Weights of a small mixture-of-experts language model, trained from scratch on English Wikipedia.
Size: 10 layers, width 256, 42.9M parameters.
Experts: 64 ELU neurons an expert, a softmax router, a shared expert of 128 neurons.
Training: a variant of SOAP for the experts, 492M tokens, 7512 steps.
Below are experts of layer 6 (counted from 0) of a mixture-of-experts language model. Rows are named router (the router's row for the expert) and show model dimensions 128-255. Each number is 128 + 24 x the weight over its row's rms, rounded and kept within 0 to 255. Numbers have three digits each.
After each expert's rows: a language model's description of what the expert responds to. This comes from a sample of Wikipedia text that the model never trained on.

# expert 15
router:091140072122118106114146091131124170121157110118129161134132128117139093128096091130148173153132084145125115128108147173136151150100119135159153147142140128121114096153147147121136119131121082127152155052125124125111148128131142095128130162131107088147127154107144095084132103161134124145114084122139081141132166149087094102143150172140118113111124144134115088158093144162144122060125
Inner pieces of long words. Middle or end pieces of longer words and names, such as ann-ot-ation, Conf-eder-ación, Raymon-d, and hyphens inside names like Jean-Barnabé.

# expert 63
router:132081153158122138168134104146165124139098122109117116156119150144105173143109098130119129138100121146074176151115124152132083091143143121153160112117176158112125131145179159091120140123102146120100110109103147098065121093077121136153083136145121115137173122119128116151165170097141148089153167168108112103171152129123136107134137108153151118155136104126140153134099146145147140158134
Units and list separators. Unit and count nouns after numbers, such as people, km, million, plus commas, slashes, dashes and pipes separating numeric data in tables.

# expert 22
router:154128168160142140149149108117130141116141088142131154162123145125174186069128148108139102170130148103107122157114115120147111168091114087135154192119101106084106105106145177160122159123118151158110103110115164125108146134110114108127129094090116087132134138123145110136127123117123168111120151151126163146124118084086120134156144144128131094169163135096102111095125160054116111138111
Word-initial c/dec syllables. Opening syllables starting with c or dec in longer words, such as dec-lares, dec-arboxylase, inc, rec, contribu-ting, plus some table pipes.

# expert 57
router:107117099094151135109170140123137152129113175143149180124132134140102161129136091100159146112111116147157146124141154128128121106135131111084098134084136164139099163170160128048084140106112129105126131161111139128058137111125127162162144124108112100128154142115133107099127130092130174115141133126094071102132140131112141130115146109119082157124107126137144131146104159111110114147154
Capital after name prefix. Letter or piece right after a name beginning, often a capital starting a proper noun, such as Al-g-eria, Al-fr-ed, Mount V-ernon.

# expert 45
router:159122135137128143130140133150139146091124110139134150120142132108157091135163156129130127103105117116140092140127116132123135132137141120128123132098108136125121154117127142162075079131128158120100050111113127113144101129107053094137092127127119095123117141116117103123107127078164096122123134135159123114149147114098158095130123144126142120140116115087096147129113097148141086121147
Vowel+r word pieces. Word-internal pieces like ar, or, an, er after a consonant, such as co-ar-se, Mon-ar-ch, fav-or-ing, Oce-an.

# expert 48
router:138098169125131141126108088123110136144170150112149124167143130108157106096135120168085091117172159168129139078130124149117106131160152085099148177092162102120103140122112149163159184167100130125160100123150144119149098106170126090126164105121094113134113147126105124137186158172151118157100155113126168142106147121134150091149156087156148088142156144138161154130130146178137101151156
Quantifiers and numerals. Quantity words after prepositions, such as all, any, some, many, several, both, two, three, often in census text.

# expert 50
router:111127114105118089133159081114113142113139079145127151185134106129165116166156138155148134149129091152088130131093110148125130217093129099147124152116102116111116154124135176151138130117126124123148146101130107100125152109143092116111139121118132106121122089118121097114145132140155140100141122123124129152140145154115138077136117130160136148087120121150120138145122097162132165128101
Syllable fragments in words. Vowel-consonant pieces like ob, ab, ev inside words and foreign names, such as n-ob-le, Oct-ob-er, Hyder-ab-ad.

# expert 43
router:135111137127174158095114117143133136114116154155125150104138119098145182146150135138133136104122110120111104119066134145146064134068138112135129085114171119128123143164111131140138142126129106168140162132124111104086121096145098144141099134132111116069138134115120117098126120103137134116078084115091088154077125081119120141114145125096111150139094106143122156194140086107103100127109
Mixed inner pieces. Mid-word pieces like v-ow-ed, Chev-rol-et, pat-ter-n, plus separators and word starts like present, arriv, phot in lists and tables.

# expert 19
router:149098176119135174189120101146088171144145130132144139178122141122152109140102134074088126098105102111109124122117130122150139099144146163148150126131120098163136127128156165127099089103142152110128126124146134111105133123119105101163100156170090126132154152125110100138107133130164085120126125120110175135155135126116177110156126181085137096120127086157132180107067138124091114127137
Mid-word fragments after per/or. Short word pieces inside names and words, often after per, Mar or Car, like emper-or, Fergus-on, Patag-on-ia, per-k-y.

# expert 61
router:103086113102119124136143111159094123131148082086128137183133152093120101127107156073118130132115098099107103156118161144165116087142150157132136121114084125120103150158100098150117160140137122147138152126122150098100112141115147097094110124129126112126149170139105188129133123162152102109176162146163153133143130106125123129174107132147120165098175115166173162118151131150151100127140
"er" and similar pieces. Short inner pieces like er, le, en after an initial letter, as in a-er-ial, unp-le-asant, Ca-en-ogastropoda, Ger, father.

# expert 27
router:110132163114105139172128119110125121113078103155138162120139136108132097140101110094133163092149105129098112144154107137122111168096109083160089190106121174119117103135153120129161139142137142120118121151126126089072129131113060167099154136103121140153112102140118158148119161076149125130136125109054148165140150112101123140157111123125141122105092141116094134154086118104117145133106
En dashes in scores. En dashes between numbers in sports scores and records, such as W 51–33 and 84–70, plus some year pieces and word-internal fragments.

# expert 47
router:149128154135114144178173119191135183135117110134117141107088097122125129119166191100108116087132171153122095122145136158139098123111110141119100113119140125154132136132111152140109147169127182114164113117105141146105124139156129116151095122132116100093149104126135124170164149099158130105123130201100182119154111136096108127137112127148126132158146122097110134121177189105085120135153
Clause connectors, discourse words. Sentence or clause openers and linking words: However, There, and, but, while, According, plus up in up to.

# expert 18
router:155099144127105136130119126068145151125134081158079175100129138131159207138108123122151138129101156090122180147159136098068128121160137109139162131152114107060144130107136164075114141092119123113119106132106119160165136131093109132121106104120119122129149134157104137139164164140127162145128131156126128119123155131110150140122149100137118169108081104123158146095129126139093160183151
Proper-name words and coordinates. Words inside multiword names like Indian National Congress, World Series, American, County, plus digits in latitude–longitude coordinates and statistics.

# expert 54
router:089116162127128128152178163132140094177122098104145166088122146096132136113120101182131162150102133136137156150093135136094143122107169148085168132120098090125117152114143144153149103147141156105092098100171123148132151141116194127126136167108117155125138079134119126139118148140122166082144159108091133162129141128134165117121128134133126121167099133122126094136090155115139160130136
Table pipes and stems. Table pipe and semicolon separators in sports and election tables, plus verb stems like develop, stud, gradu, and pieces like ri, si.

# expert 28
router:116097106146116122115155098183112170165133116139132125123155153104159135155163082117098131153107125104102111137081133153114127148073147113119141134132120137122109099139158114100134116075144152150102111090134102115163127100187109120118170138108124138116135109141124136158148148119138157081114160121096153119135144136100137130175157101116151133123118121131138142159141097136116136160158
Infobox labels and and. Field labels in film credit and infobox lists, such as Production company: and Produced by:, plus "and" and stems like construc, govern.

# expert 0
router:163095137134126162149122145127138160130054095128153145143139159118144132122136159067131107099124170147115117147124130102159145088122143088113107097073170131155113139139121114129119172149123164094114100134109133112117109137110141111094130078092114105137165129095094124101116119135134128105114146131167119102139141123123164091157126118113140166113165096109144106095128099109151134137144
Degree adverbs and comparatives. Degree and quantity words such as rather, much, very, more, most, least before adjectives or than, plus mid-name fragments like Olivia.

# expert 16
router:151124112109151116123098128122122139118176122115144121154115146108065147103185134141117155094138141146121134132153125160131078149144129125132157118136128135137120136110165085148167144101124098098180175095122132140157142104118101146138139149118106096099108155115124109169105074114137104137144070081155098136108130151127095131135148123143143139158114116105136096106100142159112089136068
Sports tables and articles. Table pipes, W/L result markers and "the" in sports results tables, plus topic nouns like film, battle, album, station.

# expert 1
router:161152114133128124135108108162092117084093116145172142123135153137164126155134167077122132181090111155092119150134119139178140199118135084142158140130121153129194135120138139131103148158131096124103142134113116103115109146151117160089149088095131095135143136132123109092128108149140136165083143145138172149141132101094160112152117090146153132122152138103089114189140103129093147113178
Contraction and modal pieces. Word pieces after an apostrophe or t, such as doesn't, I'll, and modal or adverb words like could, should, never, fully.

# expert 13
router:128151082101133183096139140132157112125095112132114156110141134117106163147120146149087081146101182109163127120144171137109130126130130103146075132101120141139118130194098155145138137067123079099126144112109157157139183140148142144148144142123126121125141124121104079156129114089123144176116104125126123147098142109120143110116165135138135156126121092166148162095136156131133110162142
Past verbs, nationality adjectives. Word endings for past-tense verbs and nationality adjectives, such as elected, praised, progressed, Chinese, Russian, the French national.

# expert 3
router:156099148107126125157128138123126123108128114119137135100121145138143168138134134150115129095104169133088131160142172116120150136083152115172164093086169112116098171101143176131125121097120144105093117110093129116144155167140086145110134122127122108146152153125161164115151126136129134111167110109154133141132143093130169114107145126126140150100153088109133166106121167107107132121136
Infobox field colons. Colon after a field name in infobox-style lists, such as Sister stations:, Time zone:, Species:, plus line breaks ending table rows.

# expert 33
router:098121155137154113133158110184191117157117126124152138159121136128140106163143092148096126150103132165138167097140101137132152103068119166140145128100155113093103175140163115154101138090151125133128121107082136142138168087136133111135137113109151139071144115127122134099126163136124094101121148091129145119117133124121153110157159123124112125118164134184153116127113102136158120156137
Table cell separators. Pipe separators in wiki tables, especially header rows like Season | Team | Overall, and election tables with Candidate, Party, Votes.

# expert 62
router:157119161151162146071155137135155133090174145138113135124132132131166181087129140150137082136120170112114142159128140137141106102103157093167148120130111099093094127124164161115105146106090149133095116090094128153135105119158073121137122138121128176152154127134134080136122090074112148163135112131132176150146144125099152099146136123160123127168152118156140095095148179111109091176096
ISBNs and phrase ends. ISBN digit groups like 978 and words or punctuation ending a phrase or sentence, such as album, family, period.

# expert 52
router:108106141116169153129117095157151120121160162128111096121104116109153091141137123079141140078121127146133080092143138123148160138119151121114112166131160140124128175127156123116108076098095106087083100106094119147123141122096132132152152112137114130087149103117121118111114107113144121101138147100174132153166134122137101124152146131067127137124132175111142122140113126104130110164134
Clause openers and syllables. Clause-opening time words such as After, When, With, Following, plus inner syllables of foreign names, such as Su-ak-in, Su-eb-i.

# expert 11
router:114112163139153143115106121154124136123178097092152147126107134117154176097137154170118105123173117074111125138140133126128092147132181110145158171114152086138075116122156183138134164154092165137128102161137134136137151141150090123152130092114094139140116142129106120109136140118148130144108153123129169166140137138085185103133139119166142091117126122153154156058139190113157134176174
Quantifying determiners. Words like other, some, several, many, these, both, another, especially each other, plus occasional name pieces in lists.

# expert 2
router:123166151096115143142118104097159161117136104121148099148125132114111107080141106101135131116154142139116098133153170110134136098128119116110110153137159103123149108164134144112122139148127129078123098126156182099131124140159126132115106097115103112139127096091110092126109093104119111170152138130159129140159145116130131094172142120077088116136159084150131107133082102116153147071100
Past participles after be. Past participles and -able adjectives after is/was/as, before by/in/to, such as noted, situated, released, named.

# expert 8
router:127094124120129145153133103143154134129118143096136154102116134090130120116172106089129120085152094096102096147148135148130136086123138128104098143100119114150106120148104116195116124124145113145132144122147175098096127148149201150114107146128125079160136154154094145150111136128169153133119165078156117155185109149117151120133112144121115119148133139144168131144138112125101064116066
Mid-word name fragments. Word pieces inside names and words, often after M/Am, such as Mam-ed-ov, blam-ed, Pam-pl-ona, contr-act.

# expert 5
router:138107151130132126118142133123118157113141125152126139148127142147162180123154154122095119148101138047140171134138153103103092105083154091170172174156098082135104110145161182140117172114082132115112115150079132135121153154130092107135100168099114104134116158146142099117127121104132158131090135118116153171145152104084112105159141125156145099149145128119130129096123154123110126140087
Name-ending tokens. Last pieces of personal names and titles, often before a table bar or parenthesis: Jr., Smith, Sadygov; also line breaks and closing quotes.

# expert 40
router:161136161097095121104100126152140134102127139150111117131095099124088129152147132092120118059147112159102090125097155142113109170154166154115054146100114125148110169155131160157125122106128082105131140103083119160134171122144097126119101119164111080109119139124141091127102102101159170122100158116121127142150130141114148116128144143117120166112135099165139108143105100135161145100057
Mixed name fragments. Short pieces inside names and words such as Ja-ip-uri, La-un-ch, Ma-ur-ice, plus decimal points in tables and tokens like for, un.

# expert 21
router:140146132118145102101102122143113121113141106147143157135122158143125127146135097138150133134140113140108108150144124106145117075096152156135145144115146146112119091132140173137098146110127105107180085105108141132104120137144154130098145116128116105111142148121129135097148112123139160127135156151149118121156147112100145134080138104157091077166124154151103070184144145103165112130160
S-pieces in names. Short pieces, mostly s, ss, ass or single letters, inside foreign and place names and abbreviations, such as V-ass-allo, Radè-s, Vs.

# expert 37
router:124133109114131154104180119123135140144131126145171124131111135135156137106140128121114113084130159080193093129128146137122116111104126148163147194137114161113139117122129134106079101105105121109098083153136108133091152066120165074113082118129157147098069105144135112088118147111150096131132137098118064109155125117125150143139192152126145131135087113125133140113102131138113170105155
Mid-word fragments after consonants. Short inner pieces like t, it, ad, y inside names and words, such as Wal-t-ers, gu-it-ar, Dec-ad-es, vis-it-or.

# expert 42
router:114115133087118111128146097151102110135085147089136137154093118121111102142107136137124174121148109154150138149121127130153147137159134136168093113127125133082095128122125134144150179147114132100178166134122124093110142153145120100069101119098118132140106126107136117064138144152126097113138145129132138166123129140150157109154137113138109139113161105179142100143092142180105164140137
This, that, Th- words. Demonstratives this, that, which and However, plus pieces right after Th or th, as in Thigpen, thallus, Thailand.

# expert 36
router:155124134162153128179122133137083131111097122165109128181124127109168159119142140097149103138153166081150120116143123130140120135103115128121145139149138089145122114109087172138121164153137135145092096134119164118101119135112086124130171142097129098098086129116150134133124129113114186095105148142117169093121123137096123123113119104164136093157156143087104146128158128144088113186143
Verb stems after to. Opening pieces of verbs and nouns right after to, of, a or the, such as achieve, agree, arrest, platforms, flow.

# expert 31
router:107154174122122074144160168151118111131115144118145147111129136110099123102110132135153141130092158123155133114096147131132092122130144100092174121154082143119139122146166149132121150143109147120097132116121162136143125142126157116153114130116108106090126100111146076118093169146139161084127131105099087116090135127124133109159155148131101090144109118191121138112094142112107143111151
Sports and time words. Pieces in sports and season contexts like time, season, round, century and basketball, plus the -ol- in Thunderbolt.

# expert 39
router:124106115108118155095079124127114153092161181104150109127125110137105113090116094127104133133135098115107117119114120150174108093179119124107135131064150128107131130114136127167162151133089167107157114144130145114195140110155129111156124118116112094111114174113098185132191113140133115150120145150077175116121146109156150108123139089128138112132121110100150148106107119095136168115150
Phrase-opening determiners. Articles, numerals and quantity words starting a noun phrase, often sentence-initial, such as a, A, one, two, several, This, In.

# expert 46
router:129121150083149149127141163122121117087099091111135142105144110135117140151103150084076143108082155121128125133137128137147159118075156075100152126133135132116143109133135142138065158120113165101102103131144102164106151124127128112120123124130113172065096103136117150173101123136163110097172120118140147100144141073136148129156138118098177116137106070151145104102147125117149162178103
Latinate stems after pro. Word stems and suffixes in learned words, often after pro or comple, such as pro-ven-ance, gastro-po-d, resid-ents, prospec-tor, plus due and than.

# expert 23
router:108124140152174144157109107117129165090133167134133126146097134104115170120115108100137138137147120094135097130101163123178100121111125108128071107121114118145140105155133131146123120156126112122140124104137145118099095102169112184107087117091116110098170141135120117175123136139132131099119106109112151143158150140120141147139145105097057136146164140078130109143128086123140139093175
Infobox field labels. Words or pieces starting a field label in dash lists and tables, such as Labels, Height, Weight, Type species, Date.

# expert 7
router:132130163158094126119155089113108171161126099158115147166106110127140182128124149112146125111126108087097146156095157115117101139103139121145156144121117151095092126087170161128136174150108157113123136097089150105057143131099131122128096163103123130118115124120168076061153138112153155118152151163100180141104149145106112097152124129155125095151123126157125157122123124131095125207109
Separators after dates. Commas, "and", table pipes and digits ending dates and years, as in "November 15, 1978," or "in 1822," in biographies.

# expert 60
router:138118150158079097187157088159093104158085111163142111160109123097132104170135189126135148109112127165140126146108121148148139138111122112163162092113134167157128127133133159124122105094133137120122157158123124127102086147187120089141144131070117129106207117110119128130156142128112152095119153157109123137127129146107135110121111123176154092133154130117126157134125130135103133158142
Word pieces after initial letter. Second pieces of words after a single opening letter, such as f-ungal, f-uture, F-emi, d-ata, plus stems like partic, decid.

# expert 9
router:108130149082139120173136124148155080143143117150138157102146116129116132133140147080150176101088143157142128151098134156137131121130128124104131081118134172137099137144140111123144130137110134176090124132152153099123156114176168089143151126106113139115125127097125154101124152143160155092129141152116124108098128107130117134108144120126088122129145127172150118143139158092136141120093
Mid-word pieces after consonants. Word-internal pieces after a short onset such as sw-it-ch, R-ul-es, f-ish, st-out, plus some table period and semicolon separators.